python train.py --n_layer=9 --d_model=448 --n_experts=16 --experts_per_token=2 --d_expert=432 --d_shared_expert=0 --activation="reglu" --moe_layers=[1, 2, 3, 4, 5, 6, 7, 8] --router_score="softmax" --normalize_top_k=false --routed_scale=2.83 --balance_loss=0.00363 --balance_bias=false --router_z_loss=0.0001 --n_groups=8 --groups_per_token=3 --init_std_router=0.0319 --lr_router=0.000875 --vocab_size=32768 --norm="rmsnorm" --norm_eps=1e-05 --tie_embeddings=true --optimizer="soap_variant" --lr=0.00164 --beta1=0.95 --beta2=0.99 --grad_clip=1.0 --batch_tokens=[65536, 131072, 262144] --seq_len=1024 --train_tokens=512300000 --steps=3769 --dataset="wikipedia_en"
Below are experts of layer 5 (counted from 0) of a mixture-of-experts language model. Rows are named router (the router's row for the expert), gate (a neuron's input weights, with its number), up (a neuron's input weights, with its number), down (a neuron's output weights, with its number) and show model dimensions 336-391. Each number is 500 + 40 x the weight over its row's rms, rounded and kept within 0 to 999. Numbers have three digits each.
Before each expert's rows: a language model's description of what the expert responds to. This comes from a sample of Wikipedia text that the model never trained on.

# expert 8
Description: Line ends and headings. Line breaks after table header rows, sentence-ending periods, and section heading markers == and ===, plus degree and minute signs.
router:430554470503482557512489514485506563525546401485518550484481564519488559514474500524441469511474546547528447529470554521456527444505501508507474464509453512556523497564
gate0:498508511544604539483517441529501467485517469521483476471486555523519478524488507489479445538476538482556511522570552506507505463501512470441532500470458539393509515522
up0:532582542523471509458525508473472502467501495481531485494518501491463469514510498492500507566553540531474521606414460498544385406437419451452455485474464498515510526516
down0:510457491479424551477405433521511472499487567439492528525509458447475498498527553477492495467439450599515528452513428473492429495485537457465587550483526511482522469492
gate1:378529484502550561431589497489514504529493432470496465476458487502495529473482410454433512492489476535486502516493451478458523490570512478568558387446553393518540498453
up1:549510558441544526443594560488466470473513570511513528483493505491544444533482491523523433528488540445544474524494484474521524534536437533538561490452526515389527534497
down1:470497496506568555530469465487458562509518503426480561522549451568542499572532511562457447529558554497512543492473541502536503512453545476508525528510488540451527546430
gate2:432506535513586534493520559519524494473553518479547511486548528510478463445532501544479542460525458442527504536488518431508445443491611502512656501472492515567471481564
up2:534565483601479485461576444509411555524477440471455461462562535488490458490505451446603463551510535525511530538490476609471484491508474488544432481486516502455533438400
down2:524509544448481514485473577489513450477488497518441544512379523504489551499572554399481500586585543536509482511529509486475454422472468546475527489505551513531518436446
gate3:548537496525505453443486561540503572464425492507466565419407523513516531501557470455517523498493492499469541526547523427549568554476502509422467550485513580499475515456
up3:526499502528527558496388512489513456504493466518505517519460524521485464454450440532485473433497514502416490404473440509486527431500496518490460533562463439510508464502
down3:474464574469529472449641521520494622485581522466551452495539464470436533486489547479479532496514549473531476432459495479483468564534455501519495442437586438455521472542
gate4:410458447483513516478491482525512481484527531481475511450473491514611521435558501507464477518508511529478483449530435458550424583493476461440550462531485511495441501566
up4:380460476556485462508519480482520471465509487475505488469460548473565462447540543526490500556514532514475462491530514431535477522549489508432547488494521541546480497551
down4:549455506500515460494583497544507559445452560507410497469543492495508469518490510503593455422491520470483489544518468473478541545527470536463486562510530460555509455524
gate5:503591549559479419513441483458494439524544503444565463516534473502492468507424471566495524497487450496496478496497484473463487488482574491524468411458573491470438424568
up5:381512514575550476483476486505441443550521454551485437518495540408515520466511540456517568513519494518488544529572543474542492441478453532502501447508522491569455484497
down5:490537553583540528574483485496477431564500526537493489544601526511459409562446470509455483442518494507458488439539457491522481468469511543468524495485566489504485496469
gate6:484426476562527488524424529541525496491439498495500452436446511543476521500499507511495475483498521462448537473504474555582477431524499557468502493501524479512558519535
up6:511518515512546523551493595535462513408528532518479506496485508503471511555568482601524451459448541510555479483483541505593524507493541550493515497505539443483512535503
down6:541505443471469508475464512472530474512454517537434455472483446510477486473495470465536640423460505599530518517479557522509520449551482533538518436437587440516504491515
gate7:559530574495528514521546550567536461472460493476500465490519530516478519480537505549505471515492511436532444543463478521553524517591552430479488455448513495496455548508
up7:513494458543548541485526504506465456521462559538486433496476523546492406516483552505516470457479517491419529558477478510565471451506556555496475412519500532520446526434
down7:588563564592501518471529489553528487490593479484508475510525516430541547446531489453520487537544514498506592472382518500471481539600485523504448542451455503499484534510
gate8:491564511496438569470488505551498473586466524436496481519498499540551537511565524579480529467473528540499440551458520568439499428384480468506554435514601516465545548480
up8:439502519505416547457525468491554524489550446535531503497521461452503504513532468508481462512516463445476470498527464508529534528397466580550478488521446472523534495543
down8:496474487475472485425537481572561437521513609447481407515559544568520485572467537527490485504467436500440567483527475457582498559513434563458542477476492466525527490514
gate9:510525493569507476440475534569538529511469496458535518426458448558505591426484540470540488447499490495515485492479487394546493479432522499534511491421520468453494490531
up9:494473488570502507442476501536522487559501514446497486439459541570519586496562435490460542501538464456529509437527531400574454522496516529572532483479498465494498485545
down9:493498485559523450476515492551523470439452441519492531557423536487542520524488486508495508537509526523538419453509523436523451575464519537452484427455468432486539455457
gate10:553471525512519551475579510520521510557448527503557502449517462492567396525579516384498544503482498546544523483539541550553512559549552443553501474443513487454593531444
up10:550479541510552502436552519523488475543432523511546517408473503501513490533516493477495565487537529546571485532505528565571521535522541462567524504497490496439588497464
down10:466534469596453507451554460567554535525436461423468509494493500482534534492461457407495592491442511492544542520501512529486448449505492523413526563452498464532451514481
gate11:479427493520512477563590505477511485576510486466542553527615499467468534537498467510472531532550479494552438580419555464476573509544575466534485522451545587561504453438
up11:499454492470557570518525448508449494499524503505497482561474551505525506531500542494520541512571471516484535540423530484516524465492571503559494429482509468507511471533
down11:544440533565520527501472454491496503547493498474543539438538520527512419475498549473532523452503583481388569489522470542549533458500530541538500531495541514549534595469
gate12:495455512544550527619529515464457484511453507510553458518470526570501506528555529460468529438471426527521496464465515454527404531512547574440521542418483445475482543495
up12:446492531540525446552470496619576550516546524557491468427471502535490489531548471504526468456541492497510498505522490573469506391503445539531475491499489471476546533537
down12:462504571538526384510530507478519550489492445501513461463418570515505518494465548457488507465549499518440491489480543458472493465458452490479451561535493519567420471505
gate13:447526448475519485474522516540467438476488447513545472487548557477510496523520457510587461464490509474555414535481569444528535461543456463495509553490497539440534533523
up13:578554558559479498467392492519526513509529531511521519530514430476535479453509582485496554454524536519527616385540392539524463550484508496536454469476468484519489524495
down13:508552454506581430391517492514566494430454554461465557503547521495490500537516461483498466468500498489537486530575517554483533535462565510505482469510501484515517549573
gate14:486528445504409504481502414500459496510523493491556482455536500525540515522584547521476481472521537579473484514440432442492548539463534481454497536514515549500490546466
up14:514545467483414547523505413508423472544526462487532473466542498509525492490589539498486465458506497603484501540483441451491512506513497466503536531555529546493450524490
down14:567540517584498445519486534476447518531429512597525593492481489463427470507529460495516468467526473517521510552523542508485452479508519431513579500505556452449501514516
gate15:451457523537567530509505490454480439537472488472479506536478535444518511489497425583552462509553497491522511473462459499490539528549483487447580496542460528500581526533
up15:518488519517497486497471573536486511506435498440467480513486514465545520504541502466429428532532557504495484514571498498548497514563513528555495476483486512494463477520
down15:517481588480602453525473530513520563518484548535532425486486516481516456507497433507504504437509522551511448398486442504510506539495532570530480487533546455510559582465
gate16:495434493461552525516543519496485514454547520428500544504510540538436567491487537455473488479522585482510491504489458515535467544596478567587531441438536525470495557617
up16:435502590584524540490608518485489540439461495511576604523529528468510479454533499537482482525557543527528475562538603490535508532532488550496496432476495556512500555493
down16:509502515465498554593491441536527482546524529568549458479531498447539517493464465557482477522402481491523441509515464507431521471562527530552438531472484572494486481473
gate17:476490535497506499478504533544525568520456590458502446494476451496465530554517549507524482499509510463479558499513508485488585522511460482512490562454532488428522473504
up17:539532514494515504487492550524502545509463576434479416510464497498545530550476555490496512545478547476489566464512486536506563498487474488513458541456522510465535497492
down17:523483485524466464468466486485497470513536469517485566517500477544516510558534481475471488498458531469518504522498500485528509497461475507306487538507540492474500516519
gate18:518476497556528542453528525535524470510483484453504489548494468401497497528461519498471513476573444500443441447451540557518524469469512562531488448430507499486455481515
up18:475463515446472442491482464504551400528468492377590492415477509471428541552497502552484544518483523514417527524553485507449557517540453483468549504514492559486427495478
down18:581507469531496519437492479476481506542534455431483458557561474417477449494471502392462516551439467505589487423550474548463490469489543531552528488516500414464558437456
gate19:525548493503471465481538482426469528487480400484510480418518433653432445521559507566532488501523474522544424557478471513525499518496446462547562517518488526483581428484
up19:379551498477489478441463512460481466503493556494498450550536572474589534540450534477478527517467514511454457534486478500365474469462476486512511476469497516456482531500
down19:497409503493466495506511495493486424507548489472539511455553477523496528506500616480506512526474433497532447518503475525467572470537515529475498492499493491484560456446
gate20:480511552543480472483485379458525458501533563415509492533489497530513515487479483455471476499545508449442555510417562456505512473459473446476486529547470535485447492501
up20:465587540531521487532461594434489510481447470403478529528475464434466539562509480500460493482543477515449532536464523482489510442451502461529454493538505480522461430555
down20:503497472568505562525439497473518466562539500519466490509509496490442464450566479486503498477468587473459473431461492549468558549468574441516608540493409543424486466492
gate21:494559464500540481525537506488504481503551478510512506509476495482519491480513458525468490528519466465486510542426477450558529483481478510539509456498474465489534544536
up21:463490530473528433427460479520496518524522448510509555470415580478458533516509505503529503443412547518528507511411504511451478513437500479453460476491536467493483429507
down21:498492558465552551584526479466547548538558485509492470518498551428510503503456515511539478507463492478476477496568518463532534499515526526579513483505420488584431419525
gate22:470525499555476522464500525493505514471511516438448506535488435343567463538563503453435540500500532473542478525447577509513499487465487519538502521517524516495550499524
up22:598476576479450495533523491506563473502460444524526419521523520599447602482481493453476465504503530492521486441583443507453533530571572478467597510500460495500438469449
down22:499540494468501508496519497557538490491494530513539514494458527466477505526507489478487516476521439512541540516545528521534594493546364507490417471515577443577509439527
gate23:505474543488533497459533447480502527509512512488454476492530410445447538488413493380483453585444541538499423544503481498489417491544500465559456497512606527470466518488
up23:499504486518472514511480534517463598475478525417560484528503480528493502457557471482584552472482544497519544522518485499488497538503506479422516554574502472493519488605
down23:568529430524520442534426471448529487476500507500455445601421505473555572521578531492481471462576478498468499530457463520544467580415497537502519446507396525474409443523
gate24:488469481563518572514529547494518474532462487571460467511473520472554518461530515583467579562449480470494535492444466414577454483447535588526562479565444440473538445556
up24:515550515494503493476487461531527582546599565519509463515456486491537541531517417439436447496496527463562482530529543494436528462469505456491465420433527453506477470519
down24:567491512492482570501580446498509470504498514488542495529505504519552453497492460522498475502513504559518531502587591507537452528448475513521482454473458519478476484482
gate25:539531525496554500585496507491548560577505600486553548546503510522482546536502454440543473545523478478504552472526571506450472424445571483534570542501487474504535516479
up25:443461430508440437504459441510465492396484477497504461483491489518462494433506557490472466441499552502521462547418465505547473526545490472508470498486523503498438505496
down25:544535504469497480511511544439478493478510488534457520471476561464563515492413596474504498521446471443519414465484421478486479513439448490487492466554524563458485482464
gate26:446551461439425441556569486452498474492506468476488463459423548528492509526530494474473492481490565491504528553469487545490440515440520502555515486445550525560528480547
up26:465487495540503637454479542523428529507531531569492470485584513494561427456525476567512503483461444472514497485512460430468456487585431496490393546515456425539481524476
down26:557545494452465477504485545538563496446495520457527472479465467408472533488534488545488497503526550493544474544503521522436545473554552445552520511535543500521552461514
gate27:467532422463484497488514451503532550518466523489480546429435524478454544495567604587503536476462535508478459554545487460555453488518543538495465525503509515516465486553
up27:533503572495571442459505542509467564451525438480477504567497413526479518443534459499478542527589519450523478520513513545544514500487423451527494464486548555488584489483
down27:522422518527530472461495542493463538492554480450480553470545535527551468451389514462420446503498553445499485473524528570467461500541496548504449475578390537417398453551
gate28:478552569449462568502460484563430519438471533468373503533537477447491544549524475460498466499503517569485464560416545504535524500576500508467552539499578504528515519426
up28:421574515491447509518473518513491456451465551440484472450532464462428524474475449468465475509522520526452446500452484446504493476502515480546483488439587499474475447508
down28:444499434500511483496529507505491533476517446543460446509503532513579475437556527530500463527560531442468547471512527547542509511550474522424515476487503556451450528551
gate29:520512443442495560542486523541465476526540581427519516486496519524523446484525455487497464477580473574494514520527510535452562449456484500529528495498526499522493455433
up29:457463497458436505479517506526526477447523455574462583518547529476473450493390500468483481536528484477453489453536487476465478527471529515500496600420464476501470555491
down29:527443444521504523524484470455494460476506507484493509577520572499480476522526479471517484537469441499432481529544533457559473494442520586494444512489578513530535512536
gate30:546439507533470526558544528500493554574456435458516479526480472416531540555512489551495391505451532511524523574459544538531476541489505476473505599515458527496525489479
up30:548525553529539535516535505457498496554442516433516547565507543564532569481520460484581420509531509509499546519470522580539458476565550534500491493520487601576421427489
down30:524517577563537552521475569541517516445475562564493503515445503503556448469478513556484460537524493551406476500482489476476488483560504537569508507432471604491525507524
gate31:482454555517492497504533494479521440462462455418494514472572459532503477447511517524525462514564502516475496439551559482460498480442525532513526513492520516436490563508
up31:490539532469478479598455545550571486448545465523459520492474524504525509469505467466537499507536542413479443552488491515495490508487482527569453530507554440488471521428
down31:419512530474557565548492536406486496518568492538619553571526455515521464489507499527497458516470506479492473500562475532617505483520433486583511414512508543573565485511
gate32:571522472559536501472491540484515512487499485522534504458539527454499524560535433547547500423541514501549541393558451497548490577494499557529459538539530587477494507548
up32:524476475502522469583444518467523561545550536478479440451496497533556399580558412504538483491495482505489528467469505517530464469487500520561491455468538510514441482480
down32:510516482558537494449532536528506522540520518540444527540486544507533528449533415459510447425463497502494578500492518485485422516477442440451477494485554467485519481480
gate33:456574448456474509488500506404497524511583532527508485490423485556494482503500532502460510497516541488522381491564461516457449545522487503599521483473513491521504504491
up33:551458507535485483471377496480508521527474490513521532560465516510415493492522496515525446462432490501513544457537487457548489487473504511445491499520480521500528482523
down33:474486475526480520490529465525560465511531502539457496521521513499479534537547522491498531483495479556505515560477484533484508542504593540498528501471426479434470471546
gate34:513492555497402537553533495502483505523499437533430513533523586526471548550539582513530474492531395491579532494431478520511573487547508528514486539494470431425542528443
up34:451522475449495477473507505459490540471509520469493528514448511579518453520472440596453499489463492522448514522480508517513520481502540434501517449506546521556483546497
down34:558498537521510558527481487623502493588483509474466526466462480520462505498472494456555463489556502455494504495500480444514518529497530506528568510557443532513535469448
gate35:445508483448514486411533457499486414487490499491486464568458448547591493505560451486478422480500525468478547445489446512399520456450552556531524535482514447548513521472
up35:569463514516508542548470549505575517525560450486490553434482541465504528472507514481512534553517520582472443416494497546483510522524511561464496539505421523535550465497
down35:463487461482495494541529486481527536462494503486591501486515576508501504480531566442523441513488474479488485534480507418548481475504592487514456479498541496553536523503
gate36:548502557489497542537532521477507474576540427497475545498530508471522414509618547502450519575478490516485479527494547461534514533499495512529522470428525506448461457466
up36:522490553478460510493501546451517477562492449437470486478569512514503455459557539540469529595538530514499438551462545453565473516496488522563517525467488512438475495445
down36:495479455476510521529459476528516535414456472521538517443462517499446491533509546467511493465522488570470488504471548499479411502550504458498500521473489428527515478482
gate37:568497513555593552530522540531507467507532512537456512493473433502519475546502595562475518426569425482526485461550488507520506500502425529478478467543520530524478448425
up37:405478445481467494479515437541517542460529507462474528492509507459431580503473503453511487508480533505424547504504528524547542533547531508467514489509531451537567550533
down37:418459478462494518549482505450551518563428531467457431494495453492557518471526528565540460539540523475529534449531502518521511446501499518482461532484520566547504475431
gate38:514489451481486512534544503522478441559559520515490511445440422468494523540496448505448518496508506479535456513516469469530518437529527474505567568429489499536603542564
up38:491540437482492577436524445507503445436421555507436455427502509476577539440417485507575502454540557530482489556446473486570554471478506499493432530579543460494499515552
down38:494549452481387488474514485487421512498478501490549539477448470449579465565477582489477461549485409512610507549525437516382541526484441534456512459547461545514511534479
gate39:574433568532499486474529500434431514521403487527534554484452485579496488467493503453472539493513560528471487470391526549533524474484469472548514442485505510511506531564
up39:397492526464455500509566583482483513481535482463499459436597505512492481496586539489558565529511513446535535560510468514492490522482522522514534553479500528492430501504
down39:521494445549411497528469442452498528486483453499500536521437505513544496482521537526504494523512500494477512528434570493484542474486535494451438514513453533483567549505
gate40:531534490558448563557494541457554509550471501484442551530499441486510577487554386597500460439497543546539524551522476509489492423522496494480521555428516539481472440521
up40:512525503507544421537533477559526486493485427582427519536468507498498503486471518423555501609486386509455503493441474470462466531543586438466473499457463511523512544532
down40:588604516434478450565470525448513512540514449429533501509518524528522512551492521502465458526473522493529575442551468534452559520516514481504562479455458542503511383525
gate41:512488519536511504513467483500451547501544399509544510454499453537524492473482440451510456539519474444546529496495515488471530500508523542463504513447518385510523454504
up41:468509454537510528533517544512531554507500442484485481435502537446537490509479477491508474451550490466539516449446506465500527481515497475459452506495475441496471514501
down41:512481491444552476505465505515464532470516478432516517558462465511504519578466543480467571550437552483514474582459565535561491513559454543543443529417408476533499505489
gate42:488386551477532496476505509490545523546486447495495510529514589538524545448480522492491492536454452472476576539501475524507615550520544529508517542519559536547533491469
up42:559551541540492499492498511466456505456511491441451545492527551519501513557473477420538476462520547465510550442504474363504437544450463555466547462434468514504464500562
down42:500496508529453550466512443496524435498396570494493546508480494467558476463579511468483507540460497519559479504547448456482505540529461421496458478479519444496543474534
gate43:468478511557527465511421456497521528495520449588523527577491495569401460508493479441537463502517493481472540360493446559547502489486468479553464532506494460515515433546
up43:498497515541519484514459437546507484510502535582542550503467489569384483561479513445482487507513453484451448399457486543534521489518470477553498492511519518529489449573
down43:467571482524420549459433531538519457496506486490550499502459459453530532473508488486505451471426508568550532493604513514467494501481504457492462464431562513480495476545
gate44:536504437469469481502499492588517527389524506531478487527554495483524562414588513507477497528545539585471423494495511475419530547543526555557500475548468552564477471460
up44:463485474472458412442498493489470452471466509452516502538503531498512533505550570484493496487503386512498489514427533484485585472540504488473492510521526530471503529412
down44:491519578544517424522541486608523522505551535459480528514463528455484505475454521444494441546592475456446469515437530511512487498476493502499577512492527516515434451529
gate45:485495487502475526455529542534477528489525500519486447484477493560526504465474477480537545519527466466503562550518529485512473460511588530541554547582487505515406472533
up45:512436506536570519455547435411478452535604500526493493461553504527448537383514537543460487498490523448470576529496539480513487445539572474534575501540529547507513532458
down45:465408451516518515575485508514600512535460554464458484457507483439502530595530444562480525540537475549552522493468444481464490362526504523431446544517523503484496559501
gate46:483511448572512478528487533512542465482517459535555487538468485614540536519508493551488457464468483599519507434524500540479510483410522552500471539519536535524527565451
up46:513441542575518432509540441477565461474530486469469481508488506500473532490514531540484460540473574527540494442462470457503527506472503450511549505479501499428553405473
down46:511434469443503483500466553525531546468463483586502475438528546441501522486492536472485532447546571546563578529497524527539494564547482526494567481501548446547494503501
gate47:422506564464485529455555540482513520530524541510552502470634533477475514538480516571499536473577496479528540540482492577552509468542557479503513485545461497486510542507
up47:492453478477497468546436473483414549454498506499538608508395481514467544525536494488428527457466571521489454511502514450467524516494390471467477517471523468493507417473
down47:463474551553467495480489459526587520505489516451491423469565460533486487464473542575535476569508541451441513416478452481510439464507456506489507484495449520441552443486
gate48:465544527549541530453458443481517539481531454453516528458551478499516581546435487513441522521518529464483520509580557452459540530521506490436531453439455544480577488510
up48:464460496503503514455502575469539523498398504522474479559489467538543507564492461525549506491552442460563548514451464570469516508433492567473516437531547460538518535549
down48:551428505570482536553503442520490456548552551463568432400441467541551466510478610480491468534531470459463418512560525554430514457508545452529536450448476496488531530528
gate49:493508522598523471529452422482471537464474421514503518487556462487464515532471510477553526487506467483533501537459542526519520458436536492492488532490490562456516450436
up49:517481499416504554496523520541483505520573549520496494504481491470509464528475470517483494468482515493484524461539490552431496501602491501486450436451491473538499493551
down49:516518473465480516529520481531499499450541543490526467566479509422418462439493571484509487513500533493488484526489482509548484469474487419494542498459459438458427506516
gate50:472444543533497558501547445469518465597512447531539394522577516526502432548469415519536488500508513476542452550452484585462531532598526522503497512459479500554514503568
up50:486504540494486484517499447548530474520490479522541481532482536453429523568440558493501478487492482482515482507502461563570478524537474502484515472449458546546483531493
down50:509569511464547520505465471478516459518509516463435445480455484546525466475523539477474479545531510481461461505495432551539479480505494443451481638471476452504378452507
gate51:483465489547502475407456474514512562494493459517503526479502486478589477544543532523577549442437589461533543542519459526487462512495505504478488482462467539525437581448
up51:426492547552507420468478571511489475492484543427507522514498477489460496500477521475567519483459519555450540439494543476497484484508455464492426474569493517489429551541
down51:494454550449462474486571534504451482492560484464412531456474482514540490523438475524432532575522577487503527593543508529481491566515464531459527467427542535485457503437
gate52:514546519555486479573503564540458513517497436502435466551567482524440465505499431478510445412564533466467479504477497457492513516405472495562449479396412504451454467446
up52:496474521512492461511474547557513489508511433559429555500507474513510489517466425432516500530436514492554558517481493471548468466425506513576400506384474455425500507478
down52:439550427516515543599465506568523549465523491482517413481553451528545455579448461495510428490484560547516598510531503518549489484482445451562477480466463451463459470499
gate53:474506512463525525478608513519473509526487471574539519504487521528455552495521536499515471490461504512502531487465522500543534453427537453470575596490473498465441577502
up53:445483441473548485427546472496532534520489514588547535577504500503536580498464520538521489591508519478491574527486505465530495447480530494478579503547489519439508519498
down53:479570513580501455509512465556460518469487512475507438565501496467523474566510560481455519437517507530596457480529522584484540521491519557559462534492432477495495420465
gate54:525560560550514480551500416466479557501485514442542573531486495572497449501482491488523472482497416506531493568473473541556456457568551517579533561542441471481476410485
up54:550518523490458495516503520585497506457524441479521540518461424553523544540520490445501480479513500464514506447456526490492462497529498534482510556499441521518439496604
down54:485511490454498567516502503481483474530482528449519492486501434487447493479518557604512500541450470464465465431469488538529562456466557484559567550553519540505476506482
gate55:482548444535499514490478505502494382501446517520488425530513478510559459562524526475544586539435559483492509511558487545567537498489382561517419484483542493441481456478
up55:446507530439512481548539450531422556449526524545519611474542517520440531421488500478396386464521409480473492436465530416473411483498532495499575525476459476537509520446
down55:473463610535453467478552502493523453484498503480436454453428547530480421521474424514527517496515491563512465457502523532459480559516539513505514505498555516561483420571
gate56:501599532524554502517462474476404515505483520472507548511571474531585606459506478473516600600532554489499417535493508471564541465506496480519428510497436494485452543552
up56:432477480515489509515485479513569456516500528546501493480455487481469468527439532502547474440528466486490594457562460566463521571465532533547529464582524568512514461510
down56:498535526554479522554492544470485490479501477547454440565428479522526472464521427419476511525506585512523560521520518478492482448506471471512469468455528479503509514497
gate57:563509456459441501525511549429508590491538573496518586513562489442508581554530418504475528483493514494531451535497438520518492542440500514466526401469506501473550460515
up57:536462490468454512541448519548547487527516543461489547558484537510482547474497542494553483459478489522487445554500452458550449543501492563522528562490476483456514523525
down57:428428515549515507471452497541577491511417487555455512517454577375531522522526442515573533495503517469445494456432525448502551504508490468585464495532524508557426502521
gate58:424492524553581510476414525493524486503544479513474496464495523509491498482426456566515497587534491514504469507474414525496392573436496477502558501628515415531452460483
up58:443486451490520526509463515536561541550514469489537580422493458559503430497513430564499438509480497486525463552525535500513574494540516499479577507450435506445501483513
down58:538559481543460458512542491454513536462443392450529541475477527441487565484529533555512520530566464496583443529518457454499532494481537530557513484514493520511538488470
gate59:517441509498498481517502566499496458511607478531543499510447521530499480433533509540484557523542515442485501543550450560537486577591534508499522565443582543480468486438
up59:499460553519562499482535505489419493481497430579517495524478547530570590515484542505583452484551549459482454547504497574460570485524487473490521443451460510576567467457
down59:522473544562440538515424424497546556467511477357505440424530501536474503531549458537437492488438433557583540500479609383523495477528488461472476508531517546464501546577
gate60:556520534495565543572462474504453501497448506505544549529423543464474515439488527529466459496491559476490526546503482432482491505568440561489504501458514484496485443510
up60:484454497465478527427479484483545470464511519502493489546452499578528562484520510530494523470480433505451481513442514516486524438448486448506541490482509515501559583525
down60:447531468431470445584492477493496525515498575449476520455535515523453471533435570538530529492602509486538498491501450499542479572482425432459478547493527458521451512517
gate61:566528525487492532476498518580552467435494541542438468501511475534478537397601507549498537507472459548516478480538562485531530573516467534388466522468523497503575538458
up61:547490497505452500476522503512546435457481512496438491518518461529505533376523540510535524576491442566520455433514569517534526518545490508398474514488557501546542485398
down61:512500456516537510409529506474538483475543525503563537485511487464531511504500539449441474506464535552473480520513522544469453382527494504511540518510494490578478429482
gate62:518528478483557446533498517509517487556457405505521483525507559402495550435464524516414524531463524450524621478524518544527444473583463475498509493556476508496493460552
up62:515431445418493504541504464456500493482472499481438466476630501512480436551526502488545435475442512502510455428506567442502485569500422456472498507554505533509498494495
down62:463469547550490492473511434557527504514548487467520466550542508510472445515480452462560478484487544462458523517548446431503398550479633519485489561521483533507525524465
gate63:505498526531542558518515512516499427476456526493517503480507506472518534452441461446467456428444521493441426455533484526522519461472522563496443496530562517559499486471
up63:504474509480544508545511443493426497466466477513546511441452517524474472472528491534453517547478484554551524449507498388504482464498525489518507461418556459592525463535
down63:534593509477501516459484412556560427499515549451504564478476589469477466501581482530534471443516510495436546498500510552569491457558438468507546441538440465529464540524
gate64:527477516472471517508515517531451567462407522453503556496490509493509466544488491518500509523483470449497513419437552517531532495568486517479469471461582497456486505546
up64:492541527456535472517517493537449534504493489495532517471507554472464417511489498506486513542493501488503525470447535483502516515497519515446437491476540554505536597501
down64:459515581504478495477493493546408449526511489518529507488483479458567485451584465506431401519527510531495528552465476547472514568502513483529509469468491466496465500403
gate65:456466446427550504467485507481450431591539438466443470519431511507520540460553524506568508522497542533472494536431504550510494509561522541519487478487484508527535475541
up65:461556494521561527484571523467488466515494556554482503505488527592530537471437445472448464503525523505489489501449494507511423504515402498537589476476482470592455493507
down65:510469577507499485575503461450477514472556546469505529478574433453468507568494540493512476547502461548462482451508565516468502563526584504473454522478511527512485527454
gate66:444539523497446451546528505506433460509517509517479626553535444462508464435435525467477467517510547589548514483511473523517473516538536536489511463371477465521467546481
up66:452446586497452516533470452505496443536425494520432556499541489492537488458493481477450470573576552479524494456447433480447447522473462501501528437490447508515522473471
down66:564473534593577532463539511521549545526491451469526458490518502548490484441414497477520516485557561492471543439430479472477511515499527488509512524513460489540452577572
gate67:491466415485467522416515530448463602467488491514531485533595460466476556469514526521553521456428411511494468468499531538465495462560498485543530444502427510503429483517
up67:449452556524493528480486433495476490543518496479515555550463460496506446509527537560498535536557545476459480573519565448487517490466480516507498518479487495485484556478
down67:519416474478504557499451488502562531489571443521437473531543498519459560526457564531565466479523496491533472437456520485514502459531503442459526573468542522541440527436
gate68:495475499421479446564455443432476506454493457482508559513452458446559457419478533460405475459498509413556547437525558479477476508492567613507493486584474486496516497517
up68:548460507507533432538504534445461466500539506463546532434476451479478521472447469444401510429547486478493512459491556532475472485552469560561440524567590547432535522527
down68:451473456487388587522498513513512516535503509463470491540451498487467451483451580494506485489469515482461461463489484551560593497426502522564568514521450513511512494440
gate69:546553509458492498557479563563518546546547500472573502499473491540416459501441439535472501489506562395513408488473514543509535532529434508529489470479536472554525500445
up69:458455463513511466483525506442478499488521473531470491502562511489503561456552505482501541491432427510511565533517525508529499475473516591439492477545495538496492474513
down69:548555472465472493535531472493597503478530462591485521497447415501528439482480505589424525518537460515473477459451490459505607558549406554453504507492514536469582553481
gate70:476517473542591492458469481518440519461428496451562495498499472566482509484547482502579487540503476558500502523484421501503498489574527520451476503503520440516521490525
up70:521458554510417469474463519532525480425486489584423412456515546478549497470537527500444543458532547468542593481463567475565501575475471515527419437463494511491470460507
down70:452452494508475495600461504465582502568507511526543486507528581505510494458450480527550447523525461484487433502505516460501527533460507521419512467515516473511467470540
gate71:499513502433438465451495586533479470445522444453405473505505455552559510501550512524555555549471525461487505468538562425573517458501475558449508462453516543478486433532
up71:491523454484467473476396480502488514434449536455459443451460527410486433571454448476473432530467489454535527492502569488494479459436575506541471477518484461557483539362
down71:496491499548492482504551420479471556547526458548479508462477514482491494438476529522485509508586590504551447455539482504521504479491479518465481578466503498533511528547
gate72:449476531519474483490479453498546503505463470521461489515495476514504510563503476481540494519503541462552511454468503455495561495474537603550542536472484470531535556439
up72:543508520450449443457454446509561523536482469522547529459462457504552531471544448524545448547483490507561513585497511438470501539501534523522559473544531455592479447482
down72:463515460454516517552454494571487515516393554496553534469546492491461476437543556516547557501492562473489509391525532493504502585549502494548524553516456535469492470442
gate73:522528549572492507408459496547506499521524524488486544555471458497515477485473482415478548489474468443506449416468489511535469518520481532478448473459464528536587472543
up73:465491435501505517492486528551462506515539550502557483488494444476468448483515554504447511482503592583546527452450475459519547574500557526462514455532525504560510443483
down73:486504506525534523594438468455574483473476517550545557507522481433457481484499446438538508468459470520514564444575539496426531524456471460478452506547537539497471471550
gate74:417501501397427462543528533508587524551412474444477457494510474530483550499497524484496435474464412493502509559515527502554501512463436463518499405440495453441541520451
up74:546546474483604567422509536475458520495570486485569520554508474569476529527433461502497487520474580456431461497469494548522395471521479483546507580566476515533455508586
down74:517556511526409535562568568437511470469560520498431504524460464526424449528550487503473524496515534492440507445474553532512504466533470454514513471480473516497532572439